Experts of a small language model.
Size: 11 layers, width 320, vocabulary 11388, 68.6M parameters.
Experts: 2 picks a token, a softmax router, a shared expert of 128 neurons.
Training: a variant of SOAP for the experts, 312M tokens, 6878 steps.
Below are experts of layer 3 (counted from 0) of a mixture-of-experts language model. Rows are named router (the router's row for the expert), down (a neuron's output weights, with its number) and show model dimensions 160-239. Each number is 50 + 15 x the weight over its row's rms, rounded and kept within 0 to 99.
After each expert's rows: a language model's description of what the expert responds to; "comes before" lists some tokens at least twice as common just after its tokens as in all text. This comes from a sample of Wikipedia text that the model never trained on. Tokens count by the router's weight.

# expert 13
router:76 59 87 67 39 55 40 59 62 43 38 76 55 49 48 55 63 75 61 67 45 30 41 47 27 78 57 33 49 39 85 35 48 46 52 38 46 66 31 59 45 57 33 36 51 43 45 72 68 50 46 53 38 75 27 47 09 48 46 54 47 48 50 73 48 45 33 66 48 51 14 64 61 34 32 57 47 47 61 52
down1:59 53 55 60 61 65 52 52 40 47 54 39 46 23 22 52 43 46 49 41 69 63 52 32 51 50 43 46 57 41 33 50 47 34 59 41 33 46 46 58 68 60 48 44 20 65 65 37 80 52 37 66 63 35 27 59 61 39 45 26 28 13 58 67 39 81 42 39 52 45 26 58 58 36 38 34 38 56 45 53
down2:43 25 54 63 45 16 45 58 32 48 45 68 47 51 54 60 45 51 49 59 45 40 48 67 44 10 69 61 69 59 66 38 29 33 28 35 28 46 51 60 70 53 62 55 40 57 49 63 68 48 44 46 60 70 53 42 37 78 36 54 74 68 56 61 41 50 35 80 43 63 17 53 26 64 45 35 61 42 39 35
down3:49 63 32 51 50 45 69 43 35 48 54 35 86 49 49 61 29 56 27 36 40 36 42 25 66 49 25 52 37 56 76 57 75 68 31 39 73 55 54 67 41 47 41 34 32 69 37 60 95 40 48 26 48 26 50 48 48 62 59 14 54 49 48 52 44 53 72 59 66 36 24 74 42 51 48 54 43 63 47 64
Commas ending a phrase or clause, plus conjunctions and semicolons that join clauses, such as and, but, while.
comes before: " and", " the", " but", " which", " he", " a"

# expert 6
router:67 45 84 40 69 41 39 25 67 50 39 69 51 40 56 72 53 77 71 53 43 44 45 43 37 43 39 10 80 56 77 54 30 48 77 33 36 49 43 41 57 48 81 36 54 29 41 59 61 55 71 63 28 46 44 41 29 48 29 40 46 53 69 73 46 37 42 67 48 42 33 58 60 47 48 55 61 35 52 47
down0:56 49 62 49 66 43 77 79 54 49 32 58 86 69 69 43 40 44 65 28 51 49 53 56 64 77 72 39 45 40 31 46 22 37 30 46 48 53 68 46 51 29 71 20 46 82 59 39 66 26 35 67 64 50 65 48 40 52 35 54 34 51 56 73 56 55 34 56 34 44 65 61 77 66 44 80 41 46 68 35
down1:58 37 44 67 34 34 78 53 22 60 34 35 33 68 59 44 53 54 51 61 47 26 50 55 51 55 32 45 51 43 39 39 31 32 25 70 58 56 66 56 63 62 43 45 52 34 55 40 73 28 66 61 57 51 53 49 55 45 55 66 38 25 62 63 56 36 25 69 40 51 65 41 47 55 84 51 54 40 62 82
down2:25 39 71 72 59 57 59 74 57 36 44 64 41 35 41 46 56 19 40 33 54 61 53 59 50 35 58 27 58 68 47 59 49 45 44 27 74 46 60 41 24 65 56 24 66 60 61 32 70 34 38 36 73 46 34 29 53 50 59 66 43 31 61 54 59 68 47 47 68 50 42 34 38 33 25 40 48 63 41 55
Prepositions, mostly in, on, at, during, after, and month names, introducing dates or places: retired in 1945, In February 2021.
comes before: " the", " a", " 18", " his", " this", " 17"

# expert 12
router:60 53 67 59 32 54 25 44 65 44 23 65 57 69 38 62 60 53 56 50 49 48 45 53 45 47 37 44 63 27 55 52 36 36 57 25 39 54 23 62 35 56 43 48 71 49 37 70 56 66 36 58 25 78 40 37 41 55 35 29 43 37 42 49 36 46 39 66 37 46 16 58 46 43 42 48 59 30 84 52
down1:65 41 51 43 17 59 44 47 53 59 53 22 55 43 31 50 65 60 22 87 38 13 68 67 29 50 49 75 47 61 48 59 78 29 78 40 29 37 57 44 45 50 44 49 62 21 45 49 42 60 79 33 49 48 50 39 46 25 32 69 29 64 48 45 40 59 71 54 40 38 54 54 41 22 44 37 57 78 52 17
down2:47 49 53 61 49 34 54 63 40 42 69 63 59 46 76 33 73 54 51 52 58 74 52 63 53 58 61 43 37 55 56 55 54 39 43 60 19 35 43 41 31 61 81 39 81 55 58 51 56 67 48 52 45 17 54 39 53 43 55 32 62 53 49 97 40 62 53 60 55 58 48 68 75 54 56 65 40 49 73 18
down3:21 62 47 59 40 45 37 48 33 44 53 21 54 19 82 21 35 52 56 59 38 57 57 76 34 65 49 30 52 53 67 40 52 41 43 54 48 48 37 59 47 70 38 41 65 32 48 23 76 61 25 67 48 32 44 54 65 62 77 59 46 48 62 46 59 25 33 41 44 63 46 09 45 35 58 62 55 74 69 39
Digit pieces and units attached to preceding symbols, as in coordinates, codes, times and ranges: 37°12′46″, 8:44.6, km, %.
comes before: " |", ".", "″", ",", ")", ";"

# expert 7
router:62 58 59 65 40 53 51 22 71 53 44 38 59 56 44 64 66 67 60 64 31 38 45 46 32 54 46 47 61 40 59 38 42 25 72 42 45 41 12 64 29 72 48 34 70 33 33 65 46 52 54 28 35 80 42 39 48 38 45 66 26 33 62 61 91 37 47 66 48 32 51 46 51 30 57 61 56 44 82 66
down8:45 31 38 53 38 23 60 39 48 42 34 63 71 44 37 69 97 44 62 63 56 35 62 49 57 55 55 59 79 57 76 34 52 56 54 55 56 41 69 59 62 68 90 19 27 61 43 58 73 51 54 43 78 44 59 59 40 48 35 36 46 43 43 50 34 35 39 50 54 53 40 66 55 37 62 37 38 66 51 55
down9:43 75 20 54 78 52 53 37 49 62 36 63 70 40 49 64 40 54 62 38 28 44 75 30 70 43 48 26 43 56 50 52 43 59 55 23 46 38 41 41 49 64 30 50 28 57 37 11 47 47 43 38 67 61 66 37 45 48 62 28 57 85 72 31 29 37 28 54 52 44 55 18 37 48 34 53 61 59 36 41
down10:77 64 48 44 28 38 29 51 36 31 62 58 47 54 44 60 42 64 71 75 46 48 53 55 49 78 36 59 58 23 21 60 31 43 70 45 67 46 47 36 48 37 67 25 42 50 52 75 57 51 67 59 58 46 44 47 18 66 42 60 50 36 38 74 39 11 53 55 45 46 58 57 46 37 59 62 25 52 79 62
Subject pronouns and relative words opening a clause, typically before a verb, such as he, it, they, who, which.
comes before: " was", " is", ",", " of", " had", " were"

# expert 25
router:46 48 46 47 60 55 42 47 46 36 46 61 75 62 50 52 72 66 54 38 32 29 50 63 37 55 51 35 77 50 56 44 42 38 47 30 41 38 25 45 51 70 48 26 94 27 51 67 73 73 45 21 55 67 45 33 21 36 51 55 34 63 81 56 57 59 27 56 50 40 28 47 61 43 46 96 61 32 75 52
down0:31 31 54 47 26 43 43 49 45 62 37 53 57 43 65 28 71 52 55 65 65 55 62 81 25 52 32 40 61 38 63 42 77 29 48 56 56 64 63 57 76 88 56 46 40 65 74 42 44 56 42 54 26 64 55 36 72 52 33 61 43 60 78 35 25 49 61 48 50 25 56 51 51 33 65 36 67 57 47 54
down1:71 70 63 69 52 76 32 52 36 45 49 57 40 39 51 64 54 62 87 46 54 49 36 36 36 58 91 47 63 11 58 27 61 68 42 29 47 59 34 59 16 68 67 61 68 59 67 68 37 37 50 67 52 68 62 21 54 38 42 42 36 50 61 51 45 23 53 61 56 35 25 38 29 30 64 31 67 62 45 46
down2:63 34 36 45 53 68 41 56 47 44 72 61 28 90 27 77 44 41 66 42 50 50 45 27 66 71 32 41 63 57 38 25 51 54 31 26 61 35 36 46 42 44 51 41 49 42 55 35 60 48 49 26 52 46 56 54 56 62 53 56 35 66 81 31 46 50 57 50 43 38 47 47 51 57 56 71 50 52 35 61
Past participles and predicates right after was/is/be, like released, known, served, located, and the word also in See also.
comes before: " by", " in", " to", " |", " as", " on"

# expert 16
router:64 63 66 35 38 53 24 26 51 52 23 50 49 24 47 62 35 72 52 61 45 49 50 30 33 60 48 41 59 15 39 35 41 49 50 29 36 42 26 52 25 62 31 35 58 32 40 70 70 48 36 40 27 47 51 20 27 51 40 55 52 41 85 74 69 38 26 70 45 42 46 71 53 51 16 64 40 22 69 46
down9:38 57 36 24 75 46 76 63 48 46 14 44 47 68 55 49 22 39 51 51 52 69 54 52 58 69 59 23 51 51 45 52 60 73 48 77 53 44 49 56 61 57 23 46 93 24 43 36 51 56 47 70 43 52 59 49 59 45 72 51 56 53 50 51 57 31 55 26 45 25 58 57 55 61 45 66 51 57 66 73
down10:44 34 86 41 56 53 59 28 44 58 53 50 81 42 56 43 53 53 69 56 55 53 52 50 80 54 35 20 62 58 62 63 37 39 28 36 59 64 49 51 50 62 59 53 33 57 30 52 21 53 29 46 67 41 66 61 64 28 55 65 32 48 31 51 36 59 73 50 52 46 27 70 66 73 40 51 47 51 53 40
down11:46 52 44 68 67 55 48 45 54 79 72 55 22 43 53 54 39 64 57 60 15 55 39 27 49 36 38 58 35 62 44 35 24 57 41 90 42 57 17 34 53 40 47 53 36 23 76 60 62 37 60 57 27 67 57 51 32 57 54 36 30 20 53 58 28 25 59 61 46 56 42 45 47 65 59 54 72 59 38 48
Country names and capitalized country codes, often in sports result tables inside parentheses or cells, such as USA, FRA, ITA, Canada.
comes before: " |", ")", "S", ";", "O", "I"

# expert 28
router:85 55 67 60 37 74 40 45 61 49 39 87 64 61 48 68 68 54 63 81 32 44 48 53 49 54 42 51 69 38 72 33 20 43 53 08 48 45 36 46 30 61 25 18 58 40 14 70 58 44 43 50 36 86 20 28 37 60 30 50 46 41 46 57 58 34 49 54 51 16 21 48 46 45 28 51 30 35 63 58
down8:39 61 49 40 47 63 31 36 48 35 28 59 29 58 49 39 51 41 57 45 74 40 35 73 47 60 69 70 52 43 32 51 32 38 62 38 43 18 60 39 50 28 44 68 46 55 49 27 68 44 14 35 61 67 66 38 60 28 64 47 56 59 41 41 53 45 30 45 59 77 51 70 14 37 36 42 56 63 35 51
down9:32 30 55 32 53 66 50 38 61 62 63 60 79 32 49 59 78 55 50 47 71 80 36 52 54 55 58 53 48 41 29 42 69 48 41 66 53 58 52 54 45 76 48 43 44 49 21 56 41 48 49 39 37 54 47 42 34 44 53 38 51 55 61 56 56 34 74 44 51 66 48 63 50 49 68 62 55 39 43 46
down10:55 61 54 36 76 42 60 62 55 67 69 47 40 38 71 41 40 59 42 38 64 80 53 71 52 34 38 42 24 33 74 33 58 51 49 43 61 74 72 54 48 59 38 64 64 59 69 35 29 45 55 20 44 66 34 50 53 72 22 62 31 30 41 46 45 25 46 40 77 59 71 71 59 45 45 79 49 62 62 56
Newline tokens ending table rows, list items, headings and paragraphs, especially after a closing table pipe.
comes before: "|", "-", "\n", "==", "The", "==="

# expert 27
router:58 27 65 72 31 85 41 37 70 51 49 54 66 50 55 58 45 61 61 53 46 31 37 52 51 58 58 25 73 43 49 46 36 41 61 40 47 51 41 44 39 46 44 48 50 51 29 67 65 50 67 35 25 77 55 25 40 56 51 44 35 33 51 65 57 56 44 60 32 49 28 55 65 20 27 63 39 34 51 69
down0:53 48 55 35 34 49 55 52 50 49 15 49 56 56 59 48 40 52 48 50 15 31 87 62 33 66 36 69 34 36 26 40 49 67 18 54 55 82 44 49 55 34 67 66 39 65 45 34 70 42 65 43 50 40 43 40 52 53 73 86 50 45 67 43 37 68 55 61 37 74 72 37 51 76 53 40 62 80 52 75
down1:55 66 56 47 30 56 74 69 51 53 69 50 51 21 42 56 74 58 63 75 64 47 40 61 26 38 60 56 51 39 59 60 29 33 69 30 62 58 47 50 50 62 50 55 42 61 70 66 37 48 51 47 35 60 46 44 32 41 50 79 57 44 77 78 76 72 51 34 32 39 28 70 67 60 47 34 37 60 64 49
down2:33 52 50 63 85 17 65 63 75 50 76 28 48 30 56 87 85 34 39 33 46 50 56 54 58 22 41 48 56 59 49 44 52 50 70 19 76 66 57 59 26 59 29 68 62 40 43 53 51 57 12 37 60 52 57 54 27 42 15 43 43 55 23 46 51 47 33 58 59 47 54 50 73 43 48 43 42 31 46 74
Pipe characters dividing table cells, plus semicolons and colons separating fields in lists, as in "| 1921 |".
comes before: " ", "\n", " 0", " 1", " 2", " 3"

# expert 23
router:46 30 45 67 50 47 34 16 68 50 42 66 58 28 36 76 23 40 60 71 32 50 40 45 53 54 56 55 61 48 52 37 55 39 45 55 45 23 27 60 38 65 67 45 71 51 29 72 86 77 68 39 34 59 36 51 37 36 35 49 45 52 69 60 73 28 62 57 43 34 54 46 56 50 48 80 44 27 55 61
down1:73 48 63 48 68 46 47 55 46 67 42 68 46 40 18 58 40 41 46 41 49 37 57 31 21 37 55 67 63 45 56 54 51 30 83 50 31 45 52 50 62 40 59 37 48 38 46 28 60 65 48 84 55 69 67 55 55 48 61 41 42 47 41 38 39 72 55 86 39 47 29 47 23 48 45 25 59 72 61 62
down2:57 37 36 65 41 58 41 71 49 51 26 64 54 44 69 33 51 27 61 44 55 39 48 27 44 52 54 30 48 70 38 56 43 50 18 64 15 70 73 57 48 45 45 38 61 23 46 30 56 32 46 63 51 61 57 61 51 55 53 67 28 40 41 39 50 50 67 45 53 54 56 81 71 75 41 53 39 39 56 47
down3:48 44 38 42 57 59 41 34 60 83 37 58 33 74 35 25 30 68 83 70 50 74 60 51 59 62 75 38 38 55 36 56 50 60 89 43 58 48 85 54 49 61 32 28 53 57 61 48 52 38 32 45 30 32 29 32 26 69 63 32 50 63 32 54 44 38 60 59 54 65 55 56 27 36 38 39 31 42 65 11
Nouns naming roles, categories or fields in headings, table headers and infoboxes, such as President, Leader, Style of play, Born.
comes before: ":", " of", " |", "==", " ==", " and"

# expert 17
router:53 50 54 55 41 56 48 48 82 58 47 60 49 46 46 61 41 80 64 47 43 55 52 50 27 46 37 48 43 54 50 43 44 41 61 37 58 45 31 51 43 49 41 27 54 22 06 58 55 58 55 21 34 66 49 32 28 57 32 54 31 21 48 64 53 54 54 71 11 31 47 44 40 38 49 77 36 18 70 64
down9:43 51 45 72 48 23 61 23 61 60 54 58 31 13 30 41 35 49 32 54 62 50 50 62 54 34 90 58 40 59 56 75 43 37 44 81 41 87 63 34 44 45 42 61 43 58 54 68 46 50 64 63 41 68 74 67 66 23 23 55 57 48 55 48 61 48 70 49 61 28 38 67 45 59 39 65 43 24 53 59
down10:27 31 63 55 44 56 50 69 25 46 61 01 49 45 70 40 67 49 47 36 24 57 51 69 41 48 36 47 54 33 50 45 75 65 86 66 89 31 19 61 51 66 31 52 23 47 30 51 33 47 58 59 80 47 62 56 08 33 28 68 49 46 69 58 51 45 52 37 48 21 45 38 63 49 10 60 39 57 35 73
down11:64 64 53 57 54 79 69 40 57 61 74 34 56 32 59 45 49 62 72 58 51 22 45 43 69 41 45 58 47 65 47 47 45 49 56 73 29 65 11 25 73 70 54 40 72 57 65 54 33 45 40 38 61 57 36 32 49 50 51 28 41 64 75 60 68 15 44 35 64 35 34 56 52 25 22 53 50 80 81 28
Final words of place, team and institution names, such as York, Valley, Street, Racing, -ville, often before table pipes.
comes before: " |", ",", " (", ";", "'s", "\n "

# expert 14
router:56 61 62 77 66 52 25 35 70 37 46 79 67 33 48 63 47 55 67 54 48 36 40 38 53 51 43 55 74 49 67 27 48 32 47 30 41 46 45 51 47 45 50 48 56 35 37 60 57 38 72 52 42 48 13 12 21 75 34 39 44 48 69 65 54 33 37 64 25 53 29 44 60 39 47 65 53 41 46 64
down1:41 58 53 50 35 60 47 30 51 54 37 62 52 47 51 42 80 54 88 41 63 51 44 67 21 52 42 45 62 49 67 45 26 22 73 41 30 39 46 56 55 52 26 25 31 73 69 52 56 58 43 57 75 78 37 52 62 37 51 76 51 52 66 50 36 55 39 63 43 43 54 63 38 40 47 40 17 55 62 40
down2:40 63 25 67 24 30 52 67 55 44 65 51 65 50 27 40 35 24 52 44 42 63 52 42 38 37 31 22 51 41 32 55 36 58 59 78 37 73 62 54 73 51 70 47 54 70 64 47 51 42 46 38 57 59 12 19 40 72 44 50 57 38 38 36 39 42 59 35 49 45 52 83 53 45 78 07 47 63 49 55
down3:34 45 35 64 54 67 31 81 32 52 43 10 58 58 38 42 38 28 53 49 25 34 72 67 58 33 51 57 36 39 90 45 50 45 38 68 66 57 56 46 24 76 68 29 75 40 59 31 53 59 49 52 39 54 45 34 49 44 41 62 71 44 70 43 66 71 66 24 57 32 65 45 31 37 70 65 43 58 47 44
Colons after field labels in infobox-style lists and pipe separators in tables, such as Country: Hong Kong, Directed by:.
comes before: "\n", " ", " 1", "00", " 2", " 3"

# expert 24
router:64 22 75 58 50 49 34 53 54 38 48 57 58 45 42 56 60 80 76 59 45 16 41 28 52 64 44 38 48 53 65 50 43 37 69 49 31 49 40 61 30 35 56 32 70 36 40 51 62 35 39 56 39 55 49 36 26 50 37 45 35 48 67 54 42 52 48 60 41 49 09 35 75 53 36 61 50 51 85 57
down0:44 48 46 58 66 76 25 48 53 53 42 42 49 36 53 31 68 50 51 20 34 48 43 39 72 35 32 64 56 25 65 49 60 63 66 76 51 35 65 69 69 29 68 50 25 63 63 40 59 70 34 21 67 48 50 78 51 39 18 39 65 53 64 39 62 47 67 52 36 73 37 55 38 28 48 62 67 54 52 44
down1:62 47 51 45 65 31 32 62 54 44 39 51 91 50 61 73 62 49 66 38 45 72 45 75 38 53 50 30 59 68 65 33 25 59 72 23 54 52 83 48 68 55 63 30 71 52 62 41 85 40 29 43 59 40 63 62 59 51 56 47 62 48 61 34 51 66 30 54 32 41 45 39 49 61 50 74 35 49 50 60
down2:51 49 48 46 55 32 65 48 35 50 34 50 63 48 39 58 61 50 37 35 52 81 22 34 43 66 52 57 15 59 39 46 58 49 52 51 53 53 45 41 86 64 30 51 26 55 39 33 35 52 47 49 28 66 42 67 41 52 68 52 45 36 60 32 34 67 48 51 74 44 37 49 58 42 54 34 44 56 65 39
Verbs and verb endings right after the subject, such as was, is, had, became, and -es/-ed pieces in betrays, delivers.
comes before: " the", " a", " to", " in", " that", " on"

# expert 18
router:76 44 91 54 46 62 30 52 69 30 43 63 60 38 47 59 37 59 59 42 49 44 42 41 49 49 46 18 56 43 75 41 42 24 62 26 26 74 48 54 49 44 68 46 47 46 22 47 51 30 68 60 49 46 46 41 21 44 35 63 46 54 71 48 56 52 47 53 50 42 50 60 75 34 50 48 51 34 60 67
down1:37 56 56 46 46 37 36 71 46 50 49 65 30 59 44 56 39 42 65 48 36 27 76 22 44 58 60 66 63 41 48 46 71 25 49 35 50 28 45 49 43 25 50 69 45 58 52 45 30 28 48 80 25 47 67 41 40 53 45 32 50 69 68 60 56 56 74 78 49 42 61 40 48 48 63 32 57 46 34 44
down2:40 43 32 58 22 43 64 78 40 57 53 43 26 57 58 55 65 53 63 38 49 70 40 50 64 44 46 40 36 66 55 73 36 55 38 41 65 32 21 75 37 50 59 38 33 50 50 75 66 53 60 35 31 42 46 80 46 61 36 72 81 68 61 43 48 59 23 72 52 48 35 48 48 31 41 52 39 42 47 52
down3:41 25 34 34 55 48 22 27 63 70 53 49 38 48 61 40 44 47 35 48 59 30 45 61 57 55 56 69 50 70 39 68 40 80 38 78 71 47 62 44 47 58 24 72 55 58 64 56 44 58 15 61 59 27 58 43 53 50 32 83 59 51 49 73 51 41 40 22 47 43 68 39 35 47 38 76 66 30 36 43
Prepositions linking a noun or verb to its complement, chiefly of, to, for, by, into: kings of, services to, made by.
comes before: " the", " a", " his", " their", " her", " an"

# expert 15
router:75 38 63 61 59 64 43 39 63 55 22 75 60 62 41 81 61 66 43 50 51 41 38 18 46 57 56 22 71 23 43 57 34 44 59 09 28 50 36 27 42 40 39 22 78 35 24 66 84 68 48 43 42 57 46 40 29 49 40 62 39 50 65 79 54 50 25 50 43 57 43 77 60 30 34 60 42 12 70 55
down1:28 39 35 19 36 30 63 52 44 22 73 54 41 45 56 76 21 56 61 47 42 46 70 18 97 47 38 56 49 45 62 61 54 73 57 49 73 47 37 28 51 37 32 69 49 48 45 50 50 64 28 42 44 49 56 72 30 42 18 60 48 46 17 32 61 63 26 44 52 21 77 36 66 39 72 29 28 79 26 31
down2:55 67 67 63 48 58 41 47 32 36 34 24 55 49 52 61 55 53 48 59 68 59 65 64 21 62 69 27 42 55 90 41 45 56 48 47 69 62 38 37 59 49 46 48 67 74 61 45 70 34 20 32 59 34 62 27 53 79 48 60 68 42 46 34 76 35 40 65 30 29 25 60 53 57 48 56 65 45 43 45
down3:42 57 68 48 46 52 77 48 56 46 61 51 65 61 43 73 50 54 58 43 56 44 38 36 26 35 41 66 76 40 50 62 40 29 27 79 20 45 59 67 53 46 40 67 52 75 31 61 49 38 51 58 59 86 57 39 59 65 52 38 38 75 74 69 43 61 31 78 41 49 47 58 53 47 60 33 72 34 49 36
Numbers after a space in tables, stats and dates, such as years, scores, counts: all 82 games, 1981, | 28 |.
comes before: " |", "–", ".", ")", ",", "th"

# expert 10
router:71 56 67 65 47 47 39 53 69 28 41 87 61 32 36 55 41 64 53 40 39 14 51 52 42 48 39 40 76 44 75 41 36 36 60 03 34 42 23 48 31 63 33 33 57 45 32 64 69 55 32 67 39 82 38 31 29 28 31 49 42 47 56 76 75 41 45 53 46 47 49 41 51 31 23 57 37 40 57 56
down8:62 53 56 59 42 27 60 47 84 42 36 65 67 27 28 40 59 65 41 38 15 42 60 28 50 52 48 53 81 57 61 92 50 36 58 46 71 40 37 65 64 53 57 56 49 26 54 43 39 53 30 61 58 69 31 35 19 70 43 44 50 51 67 50 32 79 42 47 62 85 49 35 50 70 60 31 90 49 75 41
down9:50 32 32 46 50 61 56 46 56 36 39 78 65 63 78 26 75 18 52 39 66 47 51 37 62 39 34 52 46 40 27 47 54 56 34 55 52 47 76 32 71 34 44 55 48 78 53 57 35 56 59 73 24 44 50 42 40 85 38 46 54 47 31 59 52 69 57 66 61 58 56 42 35 70 52 58 48 45 63 44
down10:49 40 41 37 75 65 50 30 35 52 37 61 62 65 84 79 63 24 54 62 29 42 51 55 48 08 56 60 35 19 18 33 23 49 49 95 47 39 58 52 47 40 65 49 38 29 30 57 50 80 70 46 44 29 59 63 54 53 64 52 38 48 45 26 41 45 58 57 35 36 66 53 41 60 66 58 50 49 22 47
Periods ending sentences, plus closing parentheses, quotes, line breaks, and heading == marks that close a section title.
comes before: "\n", " The", " In", " He", " It", " This"

# expert 21
router:53 53 57 64 38 67 46 37 50 34 53 73 68 32 44 72 49 67 71 57 45 40 49 44 31 57 44 44 57 43 65 23 51 41 61 48 38 48 00 55 33 74 42 21 74 30 43 58 76 37 59 32 30 52 45 36 38 35 32 58 31 36 68 79 71 33 54 52 19 52 58 42 50 23 46 80 30 40 69 70
down9:76 64 65 50 54 28 42 68 50 45 60 36 57 62 38 50 62 53 33 42 55 52 61 62 32 39 54 49 37 66 57 37 33 46 42 58 16 46 64 82 28 59 25 31 56 34 55 69 57 14 97 61 43 47 54 45 55 48 55 69 55 72 68 59 62 64 42 56 66 59 52 51 38 35 33 68 51 58 55 50
down10:61 54 48 42 68 67 54 53 78 51 48 53 40 52 45 65 82 47 46 61 41 58 31 36 56 26 49 36 56 83 25 63 42 53 34 31 56 23 51 21 55 65 71 58 38 40 59 36 68 54 37 32 62 58 43 57 22 37 37 52 17 40 43 47 60 59 28 64 09 56 81 61 51 62 61 34 45 58 53 41
down11:58 33 57 51 18 44 55 30 39 36 31 52 48 74 44 37 60 56 59 63 58 59 52 44 28 23 46 42 37 39 47 35 68 56 35 68 29 48 51 32 29 33 66 69 77 47 89 66 35 50 60 31 60 64 43 69 68 77 39 45 43 57 44 56 36 48 63 22 61 58 16 33 38 52 60 82 40 65 20 61
Common nouns naming the kind of thing after a name or modifier, such as film, album, series, school, festival, station.
comes before: " of", ",", ".", " in", " was", " and"